config.toml
hidden_size = 160
n_experts = 32
experts_per_token = 8
routed_scale = 2.5
balance_bias = true
optimizer = "cautious_adamw"
learning_rate = 0.00168
batch_tokens = 65536
max_steps = 5146
Below are experts of layer 5 (counted from 0) of a mixture-of-experts language model. Rows are named router (the router's row for the expert), gate (a neuron's input weights, with its number), up (a neuron's input weights, with its number), down (a neuron's output weights, with its number) and show model dimensions 0-159. Each number is 128 + 32 x the weight over its row's rms, rounded and kept within 0 to 255. Numbers have three digits each.
Before each expert's rows: "mostly gets" lists some tokens that are sent to it at least half of the time. This comes from a sample of Wikipedia text that the model never trained on.

# expert 1
mostly gets: " He", " It", " F", " St", " P", " New"
router:099129074125179104158126149170109133075172104161106099172162132156139128166082147097112100149094155130163130084129159132173071060098114078167140045094168147164071149093157124107154154109140117145098129123091086164153164195114177117124160116101125087095111141154057128120146131131111139173173132177095158139080099107090154156148141157115143130153117200124146145168146132157162121141067115107144163158185109102133190112163125095135186106085114057079121097068152118118095167147143097
gate0:125087158080209119146089101146121112101109107117203117160132135220138065155125071156168138158085117159143097107094111116191170116181147118085143088116161136056162129070138163052081094124065139147129126142151129128109077155150094115073129163107118074118092118142162141145136160071159160167118163117165159142108092069098171121112108146135112134111088142118113112117200133116132100135102091075152126150133188093133139113111094104124190142149116163117185121102117160147172162113130100
up0:142125173138161101148162135153062116102140149215125136106077189108143132150101147088165143153097103082126154111116108104110142162136134100114119079138152080083139151147167168145138161130128164140111136096122105192128133114146158153103176161131096051125150140058099113097127110201101058098139185124145071126111182134123125124209126164148078202109171098145173143161167139050077155137106100137119135151064150102135141132153144114140110085139136109162141138117171111158140169181177169
down0:148127048136183153153100117095175153161123096082109167099133138155086096139186124072142080135110099094146126107194126088093054108177074086152171121088106139169165134100140164141110091145149131084095158127181142123088166102130111081103197117093146150100096136099153105136137117091143154146159129134163109138085098125069079084172114154173149089103127079136118109131104118115154102156148119124115108118123152123032158155150104114148201118137077218069135137110140090096123155115118119

# expert 12
mostly gets: ".5", ".0", "′", ".2", "00", ".9"
router:108101133149120077155144163159118112034209146143093059131142117158175103124092134146137132139177142075121162066175111124117123168108094127143094119112134128159146089140231134118149145166192129130101143082168191108138172123159150147154138121082099095151132135112131058149102080143100134132105065101158136131102173202122106128077129119068149082149100142111156140125122140148155074097178127179140122179145104102102168143212110107145153133185103110078096111126107126102120147137132150
gate0:129156098102110032155195174115148130093127172141177141151167103127108111165141156050073119182203130141107187105134119126162133151142104142130153069088134114165106064160112120158187133119093021096127083121148120126127173105160139138126132109058093105062113106109138161107121119091141147173147101126133122123176156171098170101135133116070120074102151122130125116195134104101112120142129128162192178090184104136134114127153155135134143134137113136071170122149094129096099103172162119
up0:162147169094182085189128120104149072135111126115144130145078134145081132146164162144144148073108036080102146131127078116154131117123097152118158142091128125132109146128092135136169189104057077139153082089158187132139121116129178131134139126122072118148139136164127179191083174082192197130088145142105144091124177139219088100147108145119145167081136145173079098108101135185111078166095158098129085110139133151158111157092121123111118157140114088078139107090105085127114129159166161
down0:115131104096130133092124101142124101077100177110178174091095109126122105150155100126076098177160168144122123168100137146101133145054153162183122151155180075088154113130110032084096109129071156187153132150154093114137140153127131177104108197135114126109109038093122127113108087191091142121136117135120127147152135170091142164146150133122124130141138067114144172168124148035171062073096142136133124142115111080143084090106175085122105125122151092138160147172127114196118144176149142

# expert 9
mostly gets: "′", "°", " October", "–19", " number", " where"
router:131158100178119102149151151157126111090129095130150098070054138093116128065096145140145178117108159092092125135147131075134118149072131082137107127132148148182152162123150093122096193125135114163130125078166159108125176130174133185116153132111101112104073120153096107110114148099088130141104058158132172081080167179060061114058127100125134156089130150118081158082148164127153103128134084115147158160183162133127119131147124125136168134118173100049126062105087213172098134107088118
gate0:152134124178200116163129116123099154145139120119087096142120115136095167098092087119106151093145139128142100123178158095198162197152109127129162083123104116146058118140167121146135154115083120160046163106175097083098137161081149132067104173163069154135083134090106162074095141164138137186084104136155137147111131089131188187106179122158160171095172085144129119204151080165136138145087133090155091104182133123147103139138076068121123175079129124168121099155121140142118131147160087
up0:100112129166155150165188145115104134111130100155136140129128187179115110112105149141150159110120143069129126169140161179159199145135146120101169115106101100187102112161080093160166124112077136172066130145111165069099110128155109165098088113117156126171120132137106156055135090185138148129165134163099074136182112131154152037148150133091149109154151126175146160139127128155179203170141099136128130145131105150180160161112103157113122226075140203153173093138164115139130103179153106
down0:127186054114124150199122115130164103113100084172077201109111125059155109134126145129101155111118134145154177156095126145124107073146164069126124125131127135120143154139097119144083163139046179141119101089120157092095094192084114138138030154153175145168115123145138130120129161088156156126127163132099115125180153074049092115152095163136093134089102120142147137102165107178127189130164147128151119111141151141132094154073144149158089095122098049139123102174145124174116192137146088

# expert 21
mostly gets: " his", " its", "The", " this", " most", " some"
router:076141107143120129139196168130130087098171134123111107141134172153176101152162096168097085141111126129177153123147200148150147096105116155122131067072173162135129116167102081144116129142141160154029127123111088158089197183107162166137160093129135090105083137138103121141134087093153112140153180187141151107066094113096154169116133116070120125106197161052100110093140141159130090155128143115142114120139071170147144069112128107154165140087195115106095161084146162155148127113186161
gate0:171219164135162107116112076169140124098162108148092107077184085132128123102118105156076185142163150156141136117138104135143143096151152091148188041091194112114131134160131140148093119143129167150119120126158160122134145168132083151138182120121126086140160152094145124071092120135142158117137163166129174162131193110161147174031095147092091088085171188069122090137133118143154143125097181122178138158106086116154078140078141118162148112138164142147144117086168101048129113133123159
up0:124146131145154077182051170130078110130074129099169111133122148125139147082100118059121101164143158114064104140135170124106128110039058144079143161145100158116072141177131126106185098138120087103134132136098112134157113130134098109103152147137117133131109098161180086228148201163146162124125127165140103155119119167098122141180116167175133120164081124167180152137128147061083069066166122108103127142153091096132146166110076127084115110107085101125072137104106107140097135139166146
down0:165093078115111104175140135054106081137131142165145129126074090131127107131047157156114110140130131148055099140147075190128133203196098139147111065152149098110124117173152123126155151150158166114079172146128101103114112140135089175098146161157114082119121095117177124162101083098088166111225148111148179145139140110128152155153197117157157156119153177175149104160105086199167121146112171070156111127121137132135173102142138156128136106177119132126115146082122136119146165201148167

# expert 30
mostly gets: " the", " a", " and", " The", " that", " his"
router:091097137117107125154153159171077123129154108085069108183065115138120111108134116188116140121150166089105154118114128115115119127076148131224087108146110118125061092194123064148111103144183144143125116121154113187092127157059120121080099079093092166077102112156102153088171130101138141168159144166157116114151065130100108139094130108098175102118146127133100137070133123061179125131153066052123126151098116112089165122184117125121112179079114155105112102077150151174156114155168107
gate0:063106132070135077149169099098137095102180155128145146154157114148110135138103160139094130108184150131065117149117111107101163088111163160101142167164151102114091132160097132076112150097181043170112130127179194151115150170177078110094119146187116119134096100093132138097147181150153108111126170119081180141128127088129106116137151084100043147122171171161108129154125088123096141134093144093106091071148157119159078114050166139148113133069211113106145119159097160110141082126142150
up0:120088167108157177116137144186132177165075143124175135136114119101174121194135095119117136107122059171145119128157080167165152093081110153151114114140146185152122192097077196121040137147063101116080119105082120130163140081095163129176134115103166148109132163079136093106161127117081127155130121076143143158148171118146118134137082088112117164100100082104117172145129100087188122160157118113157118101097064161134153123190162085113135110161156127126147115090150067153078170146074151
down0:154115048152133114119095126159128100134148154137141113163142105070096095075142121125108125140124091160152147139132092078148136074145225094104095172123136135162169134174127128091177156140049152108126111122135122181115156156181097148146115143155111138116099157170101082092110127148118103185068117169131121116114051108143150117155166099139167148076140110081191113164143146164128162109189164145130180118154160172190054155155102189107152160125144099156145191140131066101115138133176147

# expert 14
mostly gets: " ass", " dis", " ex", " un", " st", " law"
router:104158106141079084177164128169116072092154150136135050099100170184119131102066076127057103157135137109141136101164106101117114154068128109132110074105126149159105107154143111120111139131135126149134098083146119131126210197129178120142133116092119065155128109119031136082123142114129093160185137188121193092124083082103178152108104154122147085152169167124120148151113101152108118099096108089162169105145146153129173131159091121129160120083100087136089132068176136159099157164076140
gate0:095079131143147104178069091163124103171158141109108131140082145111101121142146109125087140114156128112091100105123108151125121194120167117128126131162163108081139157182120152127123087130151122193123136154055151172173127158089175110178133112165136107184133112112071068179157119118053076128134110145134169117127166132136119152147175110185084103149170144160086094109123139158162131125058202150072189130133111146150049148137114110109103121134161154048117142088106165139108137089071188
up0:126145081137189143140166112098138163166079091072115128174152176097124096145124092062121117197111126132104093098148092143099153077166133104127125045122136152085111110170127157144155108131095121082145094153152103137182146113078110091190165132105161139135100083110128136100100080119126112087128071104122162134182113148096134155105116114123094111144135152069153128097153139139162122150113159161194142117071050082142171148140114160110096105143127144180088219146119065190125124189135155
down0:062092097164165114142173129148169143101171140141133119143089167153138078098159078144138159107130175193085131148156139108077114196124135191180130117133138108121198059139100139095115116120092207141109166136126114129076104148179177145185133124116163136095093081103138133105140121151151114161140119111100096082146154160119112142121051143110093187146131074169132140089125196139159096080089168098160114095097099184154172084156063156104105163113150093133157140113101136096153126115104165

# expert 10
mostly gets: " not", " been", " first", " over", " after", " this"
router:116147106126125160168167159137155089121191160139140102153086141152160154141142128153160101114076116119168201087093161118126138139085120069115109084132142175189153084089132138089097122128114183147090135091130071150088185157115216127106172112117125102053120162153070146120170103077130109167105150200142147106134135132088145107101085064122138060107123158114096130101118177152133134086116137102103132111160069143104176050115134098117157166120123072064110159109172148153154136111142113
gate11:128145160152107122089188110171108103143182128101167122122172133083122165126087119108111212122114151084208116161110083125115114142141053133110114104131099120098136132136073139146105113152146129107142122120137103102146157137135167163098101169112070084122162113140109098128111091076132102191104122153134143182129082143122127161177124093165173111057159175144118184124113072132130172085146081154123168105115061111135193162083126131147180089154178191115127182150171185135104178169124162
up11:093115119141140100149106108155148126120116104124039146088161164123146064099122136118094139103155163154118117085144121123076153125143166105121093104113141157125112183196206098094147137113150128134130064147127093189130155144150085130134177129105186139186062144121102079066176136146099048110118156113107126131120084146119111132117144103145133126180090133066121101102156117148090105200134105080123104183116210142109125129206169162160121091140104117163168107079136093094145104066104122
down11:074155159111129081173103102169109108131195139075170173146159135147154108124126186069090165100106156092131111174124112176143113130123174114089130175078097098069135078109097169156210119223091097114139126161136141189083175141117160132127153120175132082169156145193149067112118131136117138142123158126101169127119131163155132123141111103133153132102169153164068137138130118123162119127163155127114134109058124128118112095141169155109184153167117157150138160152231122081151114153156106

# expert 8
mostly gets: "′", ".0", "ub", " 196", " 198", "app"
router:128136086104112080113126143111147112088100087143079076156164152094188138130121138112134108130115173074159125100076116087070115103108090083087129104133146126110137028159181144073118135207157119133114112112161152153091159100126127162169117104122098117108108145122142116163142108090075124106080114099169148113138126160106144134098153091064105087080127124142141113082184157139175017152170137143172126172131129098098112134177148140139157111105115045114108144152065140061164116094132149
gate0:139113114190091112138114101176102094168117141131156093120140126116138173159102144089139112109110189164124110080115127108080190156090148141079138156134151147112161103142086124085108151139164092139100183129192183094111182070085155148075084191126144129173142183157163080153115125132192182129097112108192173092160134137143144105123092100162138093135181135163138133101104130134149085162149105077157065140148100102123107122112154086144085207126153128155089126134092140142202125083070103
up0:154127094207105151079081164105116108100175135172051138164147073090132131131087117157146086142072172115144126038148110090068163152157126116103086124100122093171148091182156082148107163111132100139106197144120108135120122137144164131118145139160105090135107163105123144091095112158140137148041143127120118124131130152142140122103180097133106106158147114177181127121124097096177026082151173129139108123131137156099137143087105068179116112156058139115123141207134130135161160116091119
down0:109172122100118138083122100144097129146142117158163125088125119124098136107127134141114046092154155128109120143132107115143206186141094127071155077115103142060166093166104155090089120084145095090120087037149152125075117174134120135077156111088154132150108111125148166104155114104096130115182183122124141112140069137138108161154092113152137151140137137100076169178208115186099180090149049142133143175127134121109195107104118138110119169087152146162134126069122033144101105154121114

# expert 11
mostly gets: " October", " April", " part", " team", " film", " Car"
router:112130088137107081185122155155114148083166123184101095108110145169163095150090134088128136091160142116137185066153163076126061164100109078143077069163131150126162151105177116139165134109138121097106143153151104127117186179173188157149146120121137103107152143147102124118136115126084059134102089165087152082172122179058141198122137102138164083127118096157112159114160132121127173118104104112134159100169105128153172107180112132186210158139095093069119128087161150160143164118075098
gate0:099137151171115104148123100123065192114076133146107121120150110150155137117082118154129177097195154078144170120078115091160104161137101088123088111146082158140143141115100137153131099051138126122182200148152117112083197119212128160158115109153103066159109156156115153136093113137123065130212132163125097098162138109082117098149136212190152120123142139101074136166126102071123177133116167085117112106123140140128147112169126147177101152145122174153093104169141113148120070172088142
up0:174127099176138083143156132112143168160099097095050131075131104105191170100132112097146084127128142059122077069146161146106101090149157132108123167157092165129148131161122135103148114146146119142148113055136176114148082050155109194161137157086089225109116150146220127137127097153125127050081084164157091128158140147154158102161147108135127153129131152124170134136106152151114165152171146137119067152125122123099137148150158156115086161128176156129111118124097088191095067156132123
down0:152089104098109169151129143110137137130183116118144149106131146107125101110142138135172073173126111111117129127139083115129141125096154107074081086102106139060143214067143087147155195101116197135132135098064107101146158108210155142114153141119146158101095113183120123116128092058166130161164128172101160135116122107108075169171129162129153163157100118159163118066131107143151151069083147175110218090156131118168107133099049145130102060101122120134109143143136122065131181107102104

# expert 25
mostly gets: " film", " team", " used", " group", " album", " people"
router:119085099123011064130138103180102128117142185129089040139084117151115107154106111128128136078152142122167170052146112088136141178116154135170081143176120179111182116122139069107107137128176153129080145131186113148142166146114130146100110143127117102136141181138078134119117115159128075156182139171134168146140151133076138129121195088138157107124129121136069111117143152102122131090095120077123152094166110179156149137176141124183178163103108160101102168080123158146125205160126116
gate11:100158119137120148189127192196147124142093104113123123142123165135136125092110087075056077126167113133105102102129157149142143112129061110179134110115126109118139103129118106121110115088146090145094114128149163160118103147073173112186166152113132130148061140104103151131110117058135168186085117171142128116142142141158114148071148179117112151150130127011115118044100150131161097137101184118172124136166109102118127034149072086170127142088150092146098146131161097096138120090188175
up11:104210117134187075125154055149140166096160129099119139142188167124156092102133111169127154128055128136133138073111127114155182087073130143104125102130188136123115106171152161064125130162111059143139137117090167191094148134115131113150182101099104098122124146132139097097187134164096098076115136062164119173068097151121097148107108136122120148101107209115129120098103091164142116143216135146125130163137056124116120193105153083131153147108122163146119103100192111119096150154165117
down11:135156102112146137171123122111179161156060144175144084162134130135157112077117101123107139111113070127156083101105152144082129163151094079173094121125099159133149137180155157066121098151150166121166153126121141118097157153158056131079157162103149154079105140116078083184136114129207084146145080127120114068174158117131150103144161075141096129171079114109169106144135147152160081171115166153088113118159176133166106104141164087167086080121096040139162093115091095071104152114172142